config.toml
router_score = "softmax"
balance_loss = 0.014
lr_router = 0.000772
head_dim = 128
positions = "rope"
init_std_down = 0.0
lr_mult_down = 0.7
lr_head = 0.00438
warmup_steps = 200
final_lr_fraction = 0.0
Below are experts of layer 2 (counted from 0) of a mixture-of-experts language model. Rows are named router (the router's row for the expert), up (a neuron's input weights, with its number) and show model dimensions 192-255. Each number is 128 + 32 x the weight over its row's rms, rounded and kept within 0 to 255.
After each expert's rows: a language model's description of what the expert responds to. This comes from a sample of Wikipedia text that the model never trained on.

# expert 24
router [120 115 113 127 113 114 142 143 128 145 121 113 231 122 141 180 113 143 140 126 114 113 147 124 127 143 116 119 116 113 124 115 125 124 143 128 245 122 144 197 120 115 115 143 143 115  92 143 177 114 150 141 131 141 141 137  85 114 133 161 122 196 142 145]
up0 [ 90 135 123 157  40 108 119 135 139 198 127 115 110 146 184 118  82  86 155 138 130 156 131 129 143  77 140 178 129 167  77  62 143 104  62 123  98 126 100 151 177 126 140 141 147  81  91 152 124  46 124 119 136  94 115 196  96 128 142  92 115 124  84 133]
up1 [128 157 154  91  99 109 142 182 105 155 165 143 115 137  89 117 135 184 154 125 153 119 175 169 107 141 172 124  98  94 100 145  51 115 126 128 107 106 111 111 119 104 168 158 168 138 133 149 107 110 200 170 135 114 200 126 176 132 153  83 147 149 164 141]
up2 [129 123 152 120 103 110 139 134 123 127 121  97  81 138 154  95 149  94 202 134 121 125 103 116 153 148 137 157 101  81 131  79 110 102 149 117 129 101 148 131 121 147 167 146 152 135 141 146 134 140 121  62 130 135 153  99 130 108 139 110 130 107 180 115]
up3 [159  88  96  56  96 133 104 154 166  92  91 164 160 106 135 122 109 141 201 154 111 123 215 133 116 120 124 113  56  98  69 137 120 149 137 101  81  82 132 156 112 124 131 149 149 150 110 141 107 136 161 123  95 130 122  55 166 151  87 170  86 125 117 143]
up4 [130 116 129 144 155  64 147 114 143 132 128 107 122 169 130 107 110 152  94 115 118 111 142 114 158 185  87 121 149 163 120 118 120 129 113 176 111 134 123 160 117 179 111 200 104 127 132  97 174 108 178 115 115  70 126  97  97 141 137 202 107 161 122 136]
up5 [162 107  59 111 129 132 127 116 142 156 124 161 120  95 121 164 114 184 168 127  86 101  92 131 142 146 151 163 111 136 100 132 138 126 126  67 118 170 167 131 122 122  99 121 182 142 124 103 129 140 155 115 139 109 121 140 169 186 149 141 154 145 102 116]
up6 [100 181 135 100 122  94 140 137 144  93 132 124 101 136 116 139 100 136 116  83 195  71 171 173 138 141 128 138  73  88 149 123  77 145 103 140 162 142 133 141 138  91 114 149 144 134 115 148 124 128 142 107 127 166 125 141 108 118 125 113 117 110 113 109]
What it handles: Preposition of. The word of in phrases like Government of Kerala, plus with, for, it, and name starts like Nar in Indian tables.

# expert 7
router [  0 113 113 136 116 114 142 143 138 143 136 113 195 124 143 124 112 142 143   9 111 112 143 133 127 144 113 124 110 112 143 113  86 112 142 130 123 145 143 173 117 112 113 158 143 120  85 145  67 113 107 145 126 125 143 144 207 113 122  67 162 172 143  36]
up0 [168 186 171 157 122 131 155 139 140 122 155 190 141 121 105 140 109  46  98 136  86 104 176 139  32 129 147 139 106 119 124 152 111 168 148 187 158 140 138 136 144 103 142  59 134 154 150  81 144  87 162  85  89 175 112 148 117 155 124 154 124 152 219 137]
up1 [124 164 109 141 125  72 138 120 105 171 161 146 152 173 124 130  96 163 103 112 151 129 183 182 103  94 139 135  84 145 131 124 146 150  99 134  72 186 119 177 139 138 138 153  93 185 148 192 114 190 166 107  76  71 107  54 125 104 159 163  98 102 119 141]
up2 [119 160 146 112 118 206 122 103 159 119 109  43 112 103 148 130 142 139 119 113 146 126 130 146 134 146 201  73 182 132 101 117 139 127 101 129 110 152  78 162 155 103  93 110 183 112  89 119 129 171 170 143 139 148 208  49 124 139 146 154 140 150 207 174]
up3 [165  67  81 143  84 115 149 150 124 127 115  48 103 124 161 147 131 149 192  69 141 123 141 148 153 160 167 169 111 111 103 116 142 152 122 138 155 151 165 156 140 135 109 216 141 102  80 145 138 107 119 100 118  90 168 110 115 177 114  99 140 152 118  80]
up4 [153 119 121 110 154 162 195  96 118 102 123 143 131 115 100 127  48 188 122 224  96 132 153 142  93 139 114 118 105 108 128 151 186 150  97 142 147 178  85  94 182 114 135  97 138 126  97 108 110 158  92 146 121 133  96 115 156 151 109 176  69 146 134 118]
up5 [101 108  84 111  77 103 152 142 166 134 114 137  65 197 129 172 114 153 152 114 155 161 181 149 170 121 111  92 164 162 122 124 133 126 123  67  98 197 127 166 116 103 115 117 109  66 111  84 154  87 121 102  92 138  72  50 181  88 169 141 133 123 155 101]
up6 [141  99 134  89 119 130  85 133 118 155  59  85 117 116 142 132 169  84 135  82 187 119 125 161  78 139 105 116 144 200 115  84 117 125  84  64 118  96 148 171 160 116 188 105  59 153 122 143 141  69 183 116 132 192 162  97 138 165 119 122  93 137 122 153]
What it handles: Sports and list entries. Years, names and table cells in sports records and lists, such as 2016, FC, weight classes –90 kg, and line breaks after headings.

# expert 15
router [162 112 109 151 107 110 145 149 122 148 127 110 199 126 146  76 109 146 146 178 109 108 148 133 159 147 110 143 110 113 130 108  69 138 147 131 141 140 147 164 140 109 109 255 147 129 143 147  71 110 115 147 131 131 149 145 185 111 136 168 115 124 147 248]
up0 [132 100 123 127 176 184 122 177 136 149 139 161 121 128 130 136 118 110 129 109 217 112 184 127 159  78 109 123 151 116  92  89 130 148 117 123 133 110 112 144  98 141 111 116 156 159 124 134 138 158 111 138 129 113 167  96 135 138 148 125 114 133  88 106]
up1 [ 90 117 141 136  57 140 119 134  99 138 126 155  52  72 126 107 163 130 123  94 162 140 150 120  34 148 108 134 106 111 148 164 148 127 168 102  93 111 197 162 133 106  89 165 122 137 152 109 139 138 182 132 127  52 187 170  84 107  99 139 174 139 115 110]
up2 [116 116 130 187 161 156 135 150 134 183 144 171  68 113 136 139 111 146  94  67 167 110 160 136  56 164 133 165  74 124  87  93 126 119 171 124 155  91 136  95 126  83 133 131 136 118 156 150 129 147 148  44  86  65 123 170 134  78 118 146 135 131 163 103]
up3 [125 185 168 153 185 178 140 104  87 111 118 112 159 113 211 113  65 134 152 141 104  58 159 143 119 108 193 132  87  45 169 123 134 111 165 122 104 119 110 118 149 128  83 138 170 139 106 140  77  68 127 156 122 133 125 145 141 155 164 143 139  89 202 109]
up4 [140 185 151 112  96 134 140 109 169 143 175 120 136  98 162 106 111 101 182 180  86 151 141  68 151 156  96  54  90 106 114 143 108 187 152 130  66 169 107 111 106 131  97 133 161 126  78 151  67  91  94 154 113 106 182 168 114 121 102 104 200 113 131 125]
up5 [101  64 144  96 175  53 155 152 129 181 105 148  58 162 123 142 138 155 156 141 120  86 143 166 157 125 156 111  98 118 183 122 111 154 127  96 114 162  80  86 107 139 108 150 108 167 120 187 110  85 174 149 143 130 141 151 130 107 111 127  78  77  91 149]
up6 [133 154 128 135  97 106 132 136 117 113 120 134 148 175  78 126 132 101  96 107 127  72 200 108 160 161 112 154 142 173 123 171 171 118 107 125 124 119 135 153 132 123 173 142 142 169  59 179 149  83 138 103 138  92 153 134 140 158 132 150 114 103 135 108]
What it handles: Line ends, has/have. Line breaks ending list items or table rows, plus has, have, $, and French que or Ferrocarril pieces.

# expert 1
router [ 56 112 112 104 109 112 143 145 127 144 139 114 164 124 143 121 112 144 142 195 113 113 148 121 145 147 108 110 112 111 120 110 247 131 142 125  86 153 144 119 112 112 112 131 145 130 220 144 160 112 133 146 136 131 146 141 133 111 115 119 148  36 144 152]
up0 [147  57  85 137 114  97 104 140 132 125 141 202 139  83 149 139  99 120 120 122 105 145 174 195  84 132  85 159 181 150 143 138  56 157 130 110 136  79 148 125 101 125 146 108 145 150 158 192 136 106 154 153  49  69 155  58 141 123 110 113  38 109 129 156]
up1 [172 118 128 118  74  88 139 138 122 127 125 156 113  72 157 103 126 125 117 114 133  47 152 100 136 135  70 138 120 163 144 145 122 137 160 150 153 116 130 150 117 129 120 119 118 171 182 116  91 140 116 110 135  82 120  60  78 111 135 128 111 110 139 150]
up2 [137 138 128 136 151  94 171 133 177  91 135  84 168 161 183 132  91 180  82 125 132 134 178 136 126 128 141  79 138 112 122 109  58 135 133 117 135 118  74 175 137 144 126 116 149  87 118 159 105  79 119 126 109 114 173 104  83 107 144 143 132 147 132 154]
up3 [115 124 115 182 142 142 108  84 167  92 160 159 112 156 129  93 158 174 160 199  84 114 142 110 180 123 152 127 168 205 100 103 157 128 189 110 179  92 127 150 125 132  73 174 127 122  85 154 161 204 157  98 114 127 149 174 134 124 129 145 140 175 143 117]
up4 [145 135 153 109  59 133  90  86  79 114 152 117 120 169 110 139 114 149 107 166 159 141 144 117 118  49 152  51 132 148  67 127 102 130 139 150 115 103 158 122 160  63  84 132 171 166 125 115 135 102 128 125 125  69 100 193 101 136 145 121 121 138 121 122]
up5 [178  59 114 174 138 164 165 171 121 205 196 162 108 215 176 115 103 136 173  77 118 121 137  95 132 121 157 152  90 117 122 127 153 157 130 150  92  74 184  91 137  97 128 141 112  95 143  71 171 137 106 162 129  70 149 134 182 151 151 125  74 137 178 136]
up6 [127 106 140  95 131 127 156 130 116 150 212  62 140 147 140 148  56 136 183 115 124  62 173 133  71 116 132 128 130 119 119 165 143 128 117 152 126 100 118  65 151 134  95 121 136  87 133  55 184 121 141 183 172 140 140 140 126  92  93  63 155 177 129  94]
What it handles: Nouns after "of". Mostly the word " of" and table pipes, plus abstract nouns of purpose or function like use, support, service, control, desire.

# expert 20
router [147 112 115 137 112 115 143 143 135 144 132 116  38 128 143  83 114 142 143 134 113 115 145 119 132 145 113 134 113 113 134 114 121 119 143 134 181 144 143   2 117 114 114 138 141 133 237 142  74 114 129 143 128 122 146 140 235 111 123  79 155  87 144  90]
up0 [123 128  28 133  98 110  90 178 194 171 116 159 122 129 142 101 105 164 121  96 160  76 167 143 185  95 211 130 121 156 107 124 153 166 166 114  72 118 126  84 169  95 150 123 134 172 157 146 119 121 112 125  98 161 139 101 147 114 148 108  88 114 103 111]
up1 [161 187  78 134 150 138 138  98 187 132 128 112 146 108 149 122 137 107 185 125 112 125 166 183 133 135  99 148 171 160 167 108 100 142 144 192 131 175 138 169 128  92 164  81 139 124 145 130 116 136 140 152 144  82 140 118 108 143 167 118 149 148 123  67]
up2 [152  72 159 103 103 148 116  90 142  81 105 148 133 102 199 120 105  89 120 136 107 102  83 154 104 169 131  90 161 150 134 120 136  82 120  64 113  83 127 122 112 136  78 122 182 109 133 122 101 112 108 106 153 133  82  94  90 122 143 148  97 173  59 185]
up3 [157  37  92 116 157 129  97 136 110 113 158 144 109 122 139 111  95 147 104 148 127 184 129  72 127 156 197 115  63 179 172  95 153 135 140 107 162  96 115 103 113 102 158 133 133 127 129 153 107 119 159 110 128 126 130 159 106 110 101  93 128 148 132 147]
up4 [ 95 118 106 143 149 116 116 157 123 125 165 189 163 141 130 129 125 127 100 116 105 111 117 147 104  52 126 106 143 166 151 120 138 111 152  42 116 176 119 101 155 122 139  94 172 199 140 140 119  88 170 162 121 123 106 101 129 110 111 114 113 175 150 208]
up5 [132 152  85 114 123 103 102 140 111 134 116 127 144 122 177  70 190 110 157 144 141 145 119 187  34  96  91 136 130 165 122 137 108 116 149 134 119  88  99 146 122 156 175 132 174 147 159 137 122 191 119 143 130 155 166 101 165 157 134  82 118 169  83 117]
up6 [152  77 161 125  51 124 151  91 148  92 137 126  96 133 167 112  79 107 189 105 118 115 115 139 131  82 130 105 141  64 111  95 107  99  65 119 116 124 127 108 122  79  99 124 159 118 124  92 136 164 140 115 118 121 161 120 147 123 164 151 144  86  79  98]
What it handles: Digits and dashes. Single digits in years, measurements and ISBNs, hyphens in scores and date ranges, semicolons, and words like killed and noticed.

# expert 26
router [ 89 113 113 137 116 114 143 141 138 144 139 113  27 125 142 116 115 141 143 104 115 112 141 133 131 141 112 126 114 113 141 113 187 117 142 127 168 138 144 123 125 113 114 173 144 117 152 145  91 113 122 144 127 115 143 145 123 110 131 113 147   0 141 103]
up0 [124 117 151 129  90  78 118 106  91 170 125 128 149 204 138  82 192 125 171 155 142  37 215 150 137 144  77 130 171 149 153  74 150 110 129 120 132 154  65 174 131  72  95 187 107 141 149 105 189 157 109  89  95 155 170 103 121 165 111 136  67 131 163 154]
up1 [135 197 103 121  98  81 112 110 126 150 121 123 101 144  64 130 117 132 201  86 203 108 120 168 134 130  89 143 157 125 137 137  70 150  86 182 148 135 173 120 159 130 139 140  86 146 146 111 162 128 143 169  92 139 176 102 155 122 170 118 105 136 182 122]
up2 [116 158 106 157  91 187 206  89 141 146 148 103 131 128  81 119 127 136 162 138 159  54 180 131 133 138 124 139 127  58  92  51 117 122 131 143 132 102 119 139 147 138  92 112 123 124 108 136 140  69 158 106  93  97 165 201 152 136 142 146 126  99 154 142]
up3 [129  58  93 138  82 158 100 125 102 175 150 149 151 158 105 105 129 141 201 186 225 143 126  81 111 103  75 145 123 175 179 133 150 113 119 117 157 116 110 171 123  55  96 130  83 125 117 207 118 112 121 120 150 121 146 100 130 153 147 126 132 170 163 121]
up4 [157 149 113  77  86 146  94 120 115 108 113  98  92 145 157 107 126 141  98 113 177 111 135 152  86 114  92  76 156 127 103  78 116 137 102 148 198 142 102 137 159 158  90 118 159 117 134 113 163 114 126 170 147 141  12  75 207 110  99 142 120 100 115 116]
up5 [113 158 124 112 139 111 145  80 102 138 126 170 151  84 162 112 111  71 146 121 152 105 163 140  91 128 111  97 150 162 165 122 147 150 108 170 164 162 152  81 138  97  99  73 110 165 143 157  97 105 104 203 149 131 137 129 133 209 137  50 185 102 124 117]
up6 [139 170 158 148   0  98  67 114 175 142 120 159 130 102 114 108 162 134 105  92 108  71  43 111 128 125 148 151  78 122 127  96 141 129 112 109 111 115 123 112 140  93  74  63 104 173 103 164 150 174 124 133 141 158 112 130 135  89 121 111  92 160  96 167]
What it handles: Prepositions and numbers. Prepositions for and in, number words and numbers like 24, 25, six, No., and name pieces inside personal and place names.

# expert 12
router [ 31 114 116 128 113 115 142 139 138 143 129 115 145 116 140 104 116 141 140 221 116 115 143 133 125 143 116 123 116 114 141 116  58 112 141 121  45 142 142 232 130 115 116 143 142 111 214 141 101 115 116 140 124 132 140 144 219 116 131 172 128  59 140 108]
up0 [138  92 130 133 180  97 170 160 159 104 105 101  97 125 151 177  81 179  93 164 165 108  45 114 122  66 137 145 118  99 113 154 107 101 112 109 100 142 160 162 159 121 142 169 130 121 169  94 162 152  74 144 155 143 190 121  80 154 125 139 110 105 110 129]
up1 [146 141  86  97  97 116 144 141  90 163 129  87  92 104 109 130 122 113 104 157  89  95  74 117  86 137 134 123 183  84 122 106 144  90 119 138 146 105 213 124  88 148 118 179  93 114  77  64 178 150 134 163 163 147 125 107 148 119 135 155 103 114 131 149]
up2 [116 173 128 110  68  52 152 108 103  79 113 147 153  40 121 142 191 129 148 128 119  90 146 116 136  93 165  82 122  77 100 183 133 130 171 117 122 158 173 137 100 132 143  70 101  97 105 169 101  94 172 164 181 129 107 125 163 156 152 166 140 174 156 109]
up3 [ 97 197 114  96 173 120  98  90  92  88 101 153 185 123 156  94 141 124 173 153  97 119  97 169 119 133  85 156 136 146 155 110 164  99  89 192 111 168 132 139 146  89  88  98 140 149 100 156 162 143 122 196 122 154 131  92  97 114 121 150 119 149 142 155]
up4 [113 133 127 121  82  93  95 146 167 158 115 107 145 123 148 121 157 156  90 163 131 114 199 118  94  94 112 143 139 151  91 187 107 130 171 142 103 136 129  78 105 149  97 131  99 163 139 146 133  71 101 102 120 171  56 144  83 150 153 100 120  98 124 136]
up5 [114 169 104 143 142  92 119 123  97 175 169 157 139 169 179 103 164 111 131  76  74 137 108  67 157 121 103 148 127 153  77  81 112 118 135 138 161 161 123 161 178 124 127 118 164  70 107 176  91 109 114 136 153 138 109 137 162 173  88 139  83 139 131 145]
up6 [121 107 122 124 135 118 157  77 159  75 128  81 125 138 144 118  99  97 152 115 148 145 162 141 132 173 135 108  87 153 131 105 106 125 159 172 157 145 133 107 130  93 151 142  85 124 156 179 147 199 140 186 124  46 134 180 151 186 108 116 106 109 117 147]
What it handles: Line breaks and the. Line breaks after headings, the or The starting a sentence, and verbs like began, founded, established; also fit in nonprofit, rans in Transport.

# expert 28
router [255 116 116 111 116 115 140 140 120 140 123 117 189 131 139  98 115 139 140 197 115 116 138 114 132 139 115 129 115 117 105 116 149 147 139 127  83 119 140  55 124 117 115  55 141 141 195 139 215 115 154 141 133 116 139 141 228 117 117  67 123 250 141  93]
up0 [140 213  97 135 100 121 179 138  78 152 179 189 136 106 167 157 135 143  68 152  97 135 163 187 127 144 152 136 198 148 172 119 113  69  68  76 128 155  85 118 172 166 104 142 128 129 106 202 128 156 150  92 106 169 179 177 146 168 109  76  42 140 124 147]
up1 [ 77 153 125 124 115 123 110 145 104 179 116 112  97 121 133 121 136 105 139 118  99 169 162 140  76 118 172 135  90  91 153 112 135 181 109 163  75 136 147 190 117 154  69  96 215  83 121 160 132 173  37 113  26 107 112 116 104  94 149 135 146 157 153  69]
up2 [118 109 128 148 119  78 151 163 136 180 122 136  81 132 108 161 159  88 125 112 142 169  49 185  74 127  68 195 124 142 157  52 113 127 137  88 118 157 161  95 147 102 145  98 174 132 146 181 121 140 124  76 109 150  93 102 173 104 148 139 137 122 147 131]
up3 [ 86 125  53  95  82 139  81  98 117 172 164 117 103 148 136 140 165 140 148 113  73 113 127 145 107 148 112 113  91 163 117 114 128 135 168 177  96 152 111 107 122 115  81 139 146 130  95  93 140  14 120  89 137  85 166 130 129 184 139 133 104 109 130 118]
up4 [ 71 117  92 101 132 131 163 182 125 182 164  94 130  86 126 171 118 118 168 104 114 161 120 113 107 171 105 117  99 179 117  92 103 116 113 101 186 159  94 120  88 108  98 133 179 194 157  92 124 105 131  78  88 167  83 184 116 133 146 130 165 111  96 146]
up5 [ 71  77 198 140 142 147 136 122 116 119 143 122 144 137 111 153 118 125 114 157 104  98 176 120 244 162 146 107 128  75 190 143 130 146 191 117 122  86 112 133 119 140 126  87 116 164 104 133 106  98 152 145 162  99 143  28 118 139 156 157 114 163 139 118]
up6 [132 114 138 169 153  97 195 131 105 148  71  73  97  77 125 129 154 138 115  66 176 101 136 110 152  92 140 140 136 146 136  88 121 125 133 156 159  87 143  92 121  89 138 144 115 164 113 101  68 103  93  91 122 185 185 195 123  28  93 114 160 171 111 111]
What it handles: Digits and formula symbols. Single-digit numbers in tables, brackets and symbols in chemical or math notation such as [, \, _{, plus odd word pieces.

# expert 9
router [189 114 114 138 111 113 142 142 123 145 118 114  47 144 141 143 115 142 142 103 111 113 140 119 126 145 114 150 115 113 124 115  41 139 144 142 141 124 144  42 133 114 114 226 143 124 145 143 194 113 110 142 127 117 145 142 125 113 129  60 119  47 143 183]
up0 [129 175  84  93 159 152 133 186  62 134 102  90 118 141 193 135 114 119  99 130 150  73  91 111 132 103  94 137  95 131 124  92 116 135 103 126 114 197 160 118 117 146 141 120 139 114 162  57 107  91 105 150 121  77 142 216 141 178 140  95 180  86 166 156]
up1 [134  94 126 144 134 103 124 122  89 116 114 122  85 150 180 124 140 121 108 169 109 141 111 105 115 136 168 119 111 140 135  80  14 104  87 140 128 187  96 131 198 134 169  87 134 151 135 124  92 107  31 130 179 158 138 145 113  94 124  93 147 118 148 106]
up2 [113  82 105 124  77 143  94 176 165 163 135 122  60 130 122 106 173 149 179 148 127 202 146 147 115 158  93 204 148  89  82 129 172  47 146 156 140 150 157  80 137 110 111 146 168  89 136 125  87  90 166 159 134 164 135 195 105  98 133 102  97 115 103 117]
up3 [149 160 132 138  27 139  92  72 122 127 121 147 175 112 138 135 108 131  85 159 100 126 159 184 141 103 118 135  67 112 102 129  76 191 177 140 140 124  79 148  89 141 152 146 175  78 125 152 155  88 153 152 183  70 136  93 131 154  86  75 115 126 105 116]
up4 [100  83 127 126 130 127  87 164 158  88 140 173 133 185 160 165 145  90 151 122 127 175 106 170 116 159 143 118 165 127 157  53 112 117 185  98  72 143 112 148  95 112 130 116 114 145 170 110 102 176 148 101 115 147 172  94 129 117 129  96 139 147 155 119]
up5 [159 135 106 156  89 202  76 146 102 115 108  97 111 161 144 129 146 177  93  95 198 158 139  78  71 135  83 127 117 132 148 137  97 113 159 142 117 147 154 162 101 199 123  99 171 123 153  83 126 135 113 120 129 132  71 201 127 180  91 134  96  99 117 133]
up6 [150 115 105 151 145  87 136 134  79 188 104 134  98 101 107 148 159 127 211  79  76 101 107 104 191 123 118 136 128  84 152 133 104 133 132  97 143 139 183  72 150 150 146 147  84 137 125 146 114  88 113 133 164 102  86 169 144 150 175 167  88 102 130 102]
What it handles: Relative words and gerunds. Words after and, commas or of, such as who, which, were and -ing forms, plus nouns like combat, Arts, writing.

# expert 16
router [240 113 113 132 110 113 143 142 129 141 114 112  92 127 143 131 112 143 143  52 113 112 147 130 133 145 113 126 112 113 121 114  67 123 145 128 247 106 144 204 134 114 114 122 145 113  17 144 222 111 130 143 134 127 143 145 188 113 124 231 111  37 144  63]
up0 [117  58 143 136 113  89 115 168 123 116 125 140  99 113 209 143 163 148 127 125 139 124 121  66 104 102 155 124  96  99 139 120 113 144 156 132 168 123 118 117 120 109 124 177 129 133 141 136 134 113 165 133 160 179  99 183  77  96 102  97 108  81 100 123]
up1 [134 115 137 105 200  25 127 139  78 127  92 102 132  91 137  95 113 176 146  95 160 128  86 140 163 139  82 101 208 105 122 144 114 127 131 151 137 177  98 170 124 121  71 107 127 136 135 142 112 114 109 143 149  92 124 110 105 126  97 137  94 131 118 101]
up2 [113 176 121  52 158 140 154 108 105 102 199 135 155 109 187 144  83 120 156  89 137 142 184  77  93 119 225 143 135  99  68 152 139 128 133  95 122 201 127 102 184 130  89 203  85 186 142 134 101 111  93 152 158  60  73 132 132 121 125  82 172 140 111 137]
up3 [137 113 142  57 143  91 123 127 187 119 113 191 161  85 168 149 110 103 186  68 181 108  78  89 130 174 153 123 108 160 148 132 116  82 134 115 187 118 133 125 119 149 138 193 118 103 161 110 125 195 173 112 111 115 123  76 123  63 130 119 113 107 105 137]
up4 [147 120 132 119 134 167  50  58 138 102  75 185  77 179  86 113  23 164 175 130 151  85 152 176 141  80  75 155  64  88 120  74 104 126 141  92 128 121 127 150 140  75 107 161 114 121 139 118  77 102 175  84 120 104 127 163 178 173 129 120 160 123 172 158]
up5 [137 143 181 132 132 104  89 187 127  72 137 255 107 170  93 104 177 115 168 147 127  86 155 118 134 125 102 103 132 140 161 109 135 138 157 130  89 119  99  88 157 116 191 117 166 122 106  88 118 174 126 172 156 108 105 170 132 156 100 110 140 135 147 142]
up6 [132  90 105  99 137 160  85 135  97  81 140 114 112 104 223 112  65 168 125 101  67 141  91  98 120 115  94 137  95 143 182  40 160 130 100 118 164 129 144 126 132 138 158  97 128  95 153  88 132  87 103 111 125 188 102 138 113 160  91 137 143 105 119 164]
What it handles: Copula and become. Function words and verbs after is/was/he, such as was, in, from, became, become in "what would become", appointed.

# expert 25
router [183 115 115 129 115 116 141 141 135 142 127 115 223 132 140 117 115 141 140  65 115 115 144 129 115 142 115 129 114 116 137 115 132 134 141 131 118 128 143  71 131 117 116  11 142 130 194 143 183 116 121 141 134 134 140 138   0 116 126 196 129 255 141 182]
up0 [ 94 100 145 128 109  89 197 111  89 167  76 109 138  85  87 132 113 127 141 110 123  72 138 135 124  68 155  87 179 124 108 109 110 141 137 175 163 112 126 159 156 123  70 102 152 117 145 162 125 145 124 154 118  89 127 199 162 100 115 133 171 117 163 153]
up1 [164 138 129 151 134 120 167 177 143 129 143 157 137 163 125 101 154 200 164 152 136 128 167  72 150   4  99 139 114 115 176 126 140 188 114 143  95 168 164 132 183 118 160 122 113 112 155 146  99 164 117 139 150  99 136 188 163 138 124 100 138 151 174 125]
up2 [113  70 155  67 165  92 186  96 139 140 104 140 112 132 151 108 187 153  93 143 107 110 159  94 111 112 153 161 103 151 100 112 148 123 180 146 128  93 142 104 130  79  87 197 144 101 118 164  72  85 142  70 141 162 124 177 169 102 127 149 205 106  96 121]
up3 [ 97 133 135 139 164 138 122 131 116  74 155 105 124 153 115 127 100 134 158 107 119 129  85 122  75  95 105 109 201 106 112 141 141 134  95 145 185  79 169 135 104 102 140 112 127 126  84 156 132 112 180 171  82 111  86 115 114 190 146 120 132 118 158 119]
up4 [122  46 111 120  82  77 214 121 159 126  91 112  98  79 104 156 123 154 146 123 143 121 131  76 158 138 171  96  96  83 112 150 104 132 197 161 145 131 121 185  73 123 140 131 119 106 138  86 102 111 115 114 108 103 182 140 129  87 106 119 157 123 159 121]
up5 [120 102 173 156 163 132 187 186 157 152 115 149 144 167 153 103 134 151 182 122 151  62 161 137 133 139 112 113  73 162  79 166  98 161  78 154 112 153  94 165 122 129  99 159 119 119 147  78 120  89 161 126 134 155 194 123 143 106 129 120  77 130 128 142]
up6 [102  89 135 146 146 118 184 125 120 195 109 171  91 172  91 132 157 173  93 100 104 179 143  76  82 104 117 115 162 150 112 147 127  94  92 151 126 137  98 128 110 124  89 148 143 118 105 143 180 138 132 173 115 144 163 103 143 153 162 141 152 144 131 129]
What it handles: Capital initial letters. Single capital or lowercase letters beginning a word split into pieces, such as K in Katerina, C in Acoustic, (C.

# expert 5
router [  3 110 111 127 111 114 143 143 151 144 141 112 116 119 143 151 113 144 141   0 112 114 140 139 125 146 112 133 112 111 137 112  89 128 143 121 106 128 144  54 138 113 114  98 145 123  74 144 216 112 106 144 126 127 144 143  62 109 122 246 136 246 142 180]
up0 [100 100 107 142 127 142 122 187 122 132  92 112 132 135 179 116  81  55  69 162 139 134 146 149  95  77 138  96 124 174 141 164 143 117 146 172 159 110 126 140 113 106 134  98 101 125 149 187 122  65 158 178 125 165 113 149 119  47 132 129  91 148 115 140]
up1 [111 121 103 162 167 122 164  53 155 156 111 179 146 135 149 125  50 141 187 129 146 149 155 184  88 119  97 100 152 147 135 129  97 132  81 110 130 121 166 172 108 109 151  96 114 139 180 183 144  82  99 177 144 113 112  43  75 126 114 152 125 121 134 119]
up2 [115 164  95 158 124 101 142 103 117 121 145 124 115  83 147 141 112 152  47 125 163 176 149 126 128 156 131 147  58 128 137 108 142 154 126 184  93 149 136 100 140  87 120 160 142 118 120  69 169 142 119 125 129 100 217 135  68 116 134 167 102 108 166 121]
up3 [ 93 124 124 103  88 139 120 154 134 132  80  99 104 109 162 132 248 171 155  74 125 151 117  96  96 160 128 146 185 100 135 136 131 177 138 176 177 176  92  77 123 149 144 173  97 126 173 148 132 142 100  91 123 147 167  82 119 148 117 101 147 193 167 126]
up4 [120 175  97 137  97 137  52 195 173 122 114 173 118 111 114 130  68 140 142 135 167  60 104 147 105 185 129 142 201 113 129 144 149 131 156 157 139 175  77 100  62  76 104 109 135 155 152 106 126  90 133 135 101 152 171  88  99  92 146 106 123  96  78 148]
up5 [120  79 112 120 106 117  94 148 139 110 119 103 145 137 158 121  85 155 145 129  92 187 210 145  75 185 125 125 167  77 120 192  95 122 106  60 125 142 128 153 134 150 130 135  93 152 157 168 117 187 128  98 149 118  75 149 140 172 105 125 140 141 124 112]
up6 [133 111 106 152 157 138 164 117 126 118 104 104 162 124 146 160  73 190 167 144 133 106 166 144 147 130 136 194  85 148 137 107 154 103 111  96 134 159 146 113  74 108 104  43 101 132  72 188 101 107 104 177 149  85  81  78  63 136 143 206 141  88 114 143]
What it handles: Mid-word and connectives. Word-piece continuations and function words in running prose, such as as, at, and, plus first names like David, Martin, and Count-ess endings.

# expert 14
router [187 115 117 137 112 116 139 142 128 141 114 116 255 123 141 115 117 141 142 167 113 115 140 110 117 141 116 126 116 115 122 115 119 126 142 127 176 131 141 193 116 115 114 167 140 119 172 141  60 117 133 142 129 147 142 139 189 116 119 171 128 194 142   0]
up0 [126 135 180 148 118  97 133 128 144 145  84  89 131 152 113 105  64 136 159 129 116 113 155 144 112 103 107 119 113 126 101  95 141 153 118 112 145 190 105 101  69  81 136 133 144 112 147 134 134 110 134 124  96 167 193 184 151  96 129 144 152 129 149 152]
up1 [196 113 129 172 147 135 137 140 134  53 140 138  99 122 170 170 166 112 120 129 159 115 156 117 128 120  86 143  56  99 105 132 177 140 173 126 142 136 135 202 135 102 133 102 127 126 129 123  89 141 112 135 176 127  81 123 149 144  74 189 188 147 111 110]
up2 [126 144 114 140 183 127 153 187 149 185 172 217  93  94 180 128  77 113 115 150 111 156 147 134 137  78  95 168 118 112 115 118 119 174 132 133  92 160 105 124 120 101 102 112  42 103 142 155 133 137  83 131 101 127 141 106 201  87  76 107 134 116 143 140]
up3 [132 123 165 111  85 137 171 143  96 125 102  90 142 120 157 163 115 149 119 146 168 127 147 133 156 118 162 143 128 125 105 132 117 113 140 102  86 177  71 113 157 130 142 167 132 120 158 131 141 137 151 174  97 161 112 120 102 130 144 162 113 103 138 124]
up4 [103  59 129  66 132 119 173 118 118 131 114 118 120 124 175 126 108 138  95 140 146 133  80 136 138 142 140 136  88  86 143 125 129 119 114  93 119 133 103  65 114 121 130  75 129  85 160 140 116  46 132 184 121 116  98 169 118  68 107 197 122 143 100 174]
up5 [126 127 158 150  61  44  90 183 105 120 134 105 141 142 159 142 125 161 225 113 116  99 138 108 144  64 102 105 107 102 116  90 131 125 163 102 105 133 148  49  85 124  95 112  98 170 133 125 112 150  81 148 129 158 123 169  96 118 135 151 157 132  89 104]
up6 [ 91 148 108 136 100 167  91 108 183 144 153 145 139 124 151 108 145 128 123 113  92 104 128  83 179  71 168 126  81 114  85 162 136 149 158 165  81 173 162 151 116 116 150 115 128 103 186  76 104 116 152 153 139  91 118 158 110 166 143 131 154  58 140  95]
What it handles: Table pipes and scores. Pipe separators and numeric cells in tables, such as scores 0–1 and times, plus raw bytes of Cyrillic and Chinese characters.